Experts of a small language model.
Size: 9 layers, width 320, vocabulary 5012, 27.7M parameters.
Experts: 64 experts in each of 7 layers, 64 GELU neurons an expert, 8 picks a token, a softmax router, a shared expert of 128 neurons.
Training: a variant of SOAP for the experts, 272M tokens.
Below are experts of layer 3 (counted from 0) of a mixture-of-experts language model. Rows are named router (the router's row for the expert), up (a neuron's input weights, with its number), down (a neuron's output weights, with its number) and show model dimensions 120-159. Each number is 500 + 25 x the weight over its row's rms, rounded and kept within 0 to 999. Numbers have three digits each.
After each expert's rows: a language model's description of what the expert responds to. This comes from a sample of Wikipedia text that the model never trained on.

# expert 59
router:490544494489480516532462483518508517489493474481495506491474481467501453515487533483440551475487544460528493483539469503
up0:500555515469505488517504514485521528492498529524533476512522487483507498496501493489516513501488503499499522489476497504
down0:484496502515522494503547473491491495545464497502529521490511479459499524466536479496503541518471494446507500536526517512
Description: Subject pronouns and clause-joining words in biographies, such as He, she, and, comma plus he, and "He" starting names like Heidelberg.

# expert 63
router:494540524538503499543501513445512512518496524483490540485509458481534501521521491486439511494496503458523457511541454414
up0:539520475549513493500525480510472527507502495505498532462503515518500486490520503500440511459516477511471433516526507492
down0:528467489547497505502568559499503497523503433530502489557521486453502504523488493501488572517534478472501491469546509464
Description: Tokens starting table cells or lines after a pipe or colon, such as G in GF, He, She, section headings, and capitals in names.

# expert 33
router:505497495532501487543469486488495506524453459493515530554478476475495503524504440477473513469472502511516464515496497465
up0:482509471501512513497490503471521531507454526495481519481474512544512554486458451469496481542533489489532496505489506507
down0:495505495512519496528464509511509521528496490526501511503499506539485459518543539519467468497539545474468449530486472544
Description: Later pieces of personal names and titles in credits and lists, such as ear in Dear, ow in Dowling, ing in Domingo, ter in Patterson.

# expert 24
router:503503508488483494507508525491508538510491516455434508531475488486529515494515538472497475495487523498551455517533501482
up0:496517500518498493504532503497491500508566504551528501486519500470494449551494527524467537504498464470480454521508492503
down0:527515485520522491510509368474515503480493565523488508555514520468513537562478474500547475485507466537505508499427534517
Description: Capital letters inside country codes, abbreviations and table codes in sports tables, as in ROU, RU, RG, ARG, UCLA, USA.

# expert 15
router:512538567495494545507489467460463519515472470494486525533530463421540504512507475457502508478487486492532472494534502526
up0:462482479500508504502477498533481487537532555503486515545503507521494540478517526494507491498521528520506482481528503504
down0:504504526512458492476485586491518524491514479442550492500494497490543506531494518514531505495495512514477541509514462526
Description: Short letter pieces inside proper names and foreign place names, such as v in Corvoidea, av in Ravenna, l in Bălnaca.

# expert 31
router:476543510518515468501493488487483489534522497481468510538444486499499525468497523481510498475498531498513490505552505503
up0:543507500498512465453485536521499494473507474492492513485495484463540517433504482510539484506514489502492521552522490490
down0:522549447449496508511519527505508491499487482507505479570473472518445499508490514500506483496501482506489492476452516485
Description: Middle syllables within longer words and foreign names, like Nav-ig-ation, Mal-ays-ian, Yugos-lav-ia, and verbs such as held, recorded, reported.

# expert 60
router:487510498537549509510471476532487525501497478507511519486517489468506518494497493490490480479460434456520501520508489419
up0:502514525475523499542549470517490544494536487491492518542477518478539487538513441537513506505467506498544509434503467525
down0:526470497503505540516513454525512523498501547523513538487485468516492483492512530472510542486503510494517449465491521502
Description: The articles a and an and other function words before a role or noun, as in As a result, been an assistant, promoted to.

# expert 13
router:451505508495506503526485500515487495550545460525484532507515479510514548487471497498496509481470477489504439519495512465
up0:498505493499503498527488505529512491504495501514464467512494513510505528470501520552462477470488458480515507488505545528
down0:531486531482513505495524463574535513472491465526477488534526501481431495495480530519470492508473505523514477513531485523
Description: Word-start prefix pieces in running prose, such as inter-, conv-, sub-, syn-, un-, ex-, dis-, often after and, of, the.

# expert 58
router:518477542494538530496516500488498516523466507512498518510479458504507513468469509471495493505485499490512530517491532498
up0:493501498490519487520490480510493471539490435535471513514475474522479527496502511516577493498490465512503475504512511525
down0:486493497489499492520481507499488537485488510520489487520501483479527474549472472551500530517451456467514535511416474485
Description: Consonant pieces starting the second part of compound words, such as hand-b-ook, post-c-ards, Weight-l-ifting, and year numbers like 991.

# expert 17
router:528515535510506498526437473473486544493469485511460519503503485480519527516520479485506546490506508469526488549524523541
up0:512459462456533513452516540505558478469474470486516501497525499509528469498510503517488510520480474549496497501493552502
down0:529523510510484491537507479511477455554505481473455486495493498555504463500492509486556513502511515505528507493471512530
Description: Common content nouns and past-tense verbs in article prose and section headings, such as film, album, population, chart, played, made.

# expert 57
router:468523508509478508524503498522463521502488489441487532493464485472525480473552542484465538505474525492498500486506491530
up0:498512470550564505535456517575498513517476511498507493574528492513517477494491472451472537515518486495485465483485518537
down0:534523475511491519506458547522490488478486504515489488510539509516465506494521520504492480521474507540529488495479456513
Description: Words and marks that join or end list items and clauses, such as and, or, &, commas and full stops, as in Cooperation and Development.

# expert 54
router:471502506524450529523494476504511534499494487477468522467495488477513507495466494489508529453484491514507468486540545482
up0:518467484510511496534479502525507514495459497501502472504512467497517478487435497467537523488476497492502553531473518499
down0:510510519490520495488475474538548480514461516506543530487481455470456500527470533496487449545518491483507477535498524486
Description: The word the, often fused with of, in, to, after a noun or preposition and before a title or noun, as in time of the, into The.

# expert 30
router:502508498508505551534472461529522502478513525509483518486472497467519502526522466482503461479466521502521488524536497508
up0:494535551511516493544475549472501485466494508501435486466507516519520517538505538501452458531513515533493501512511484466
down0:515487498499497472502472462510455458476502554565538526564496490499551472535486481547528502542510525484467483484478473532
Description: Accented and diacritic letters inside Romanian, Czech, Hungarian and other non-English names, as in Păuleni, Ptáčníková, Kopjások, Deezbüll.

# expert 4
router:478543508532509476564495475505475529483542449481473509462460481504568492474496458499492478495497498485478500547534484504
up0:484488529461510453505502507479501500507504497504463487462538495451495535464520435499493523527541492499528505462489481474
down0:551487494457496503509488528473453469463503498492480554496543452496508514497508517502516496544453480476543465479529529510
Description: Single vowel pieces inside words, especially names in Portuguese, French, Romanian or Slavic, such as d-a Câmara, franç-a-ise, T-a-ipei.

# expert 56
router:463499494539502512441485476501491519511501483480483509516463483526564520492469495485487480506512526503511498544480539488
up0:518512507469479535540508507533461482495462497460519453528494493530505482494461491495549517529489467551531512477470524490
down0:495493501524519444549534575472493469485513518485463437497475480504526497515506524520518492500529474499525485539523476496
Description: Commas, and, the, that and sentence-ending periods that follow a complete word in running prose, such as size, / costs and.

# expert 9
router:476508541519468596542498507532494524517514497507463532498524497472513540438482507487485546477470479496521472525490505469
up0:517495537491465472508510483524508510527492516464492506480521529514506541499490528505498539503503521507502456536491515455
down0:499503506505487565486541538495545512471517488508513501502540509514493471507496499534493472505522483509468490502514507535
Description: First pieces of longer words after a space, such as en, ex, im, cons, dis, un, often after "to" or "of", as in enable, impressive.

# expert 36
router:476513491558502510522492499508465507530508486490467514534474510495514510455471534454498497478485503509508493526523532495
up27:530498511522457467540518464455516513505528475455542510473461503484523485505483480487535527526499454487488558507499490487
down27:516508465502451467503452517496466503537477561484518532525543526497459510547504498520502529466490500515512505520453477494
Description: Bare spaces, pipes, colons and semicolons placed before digits in sports statistics and tables, as in rushed 14 yards, fumble 1, lost 6–0.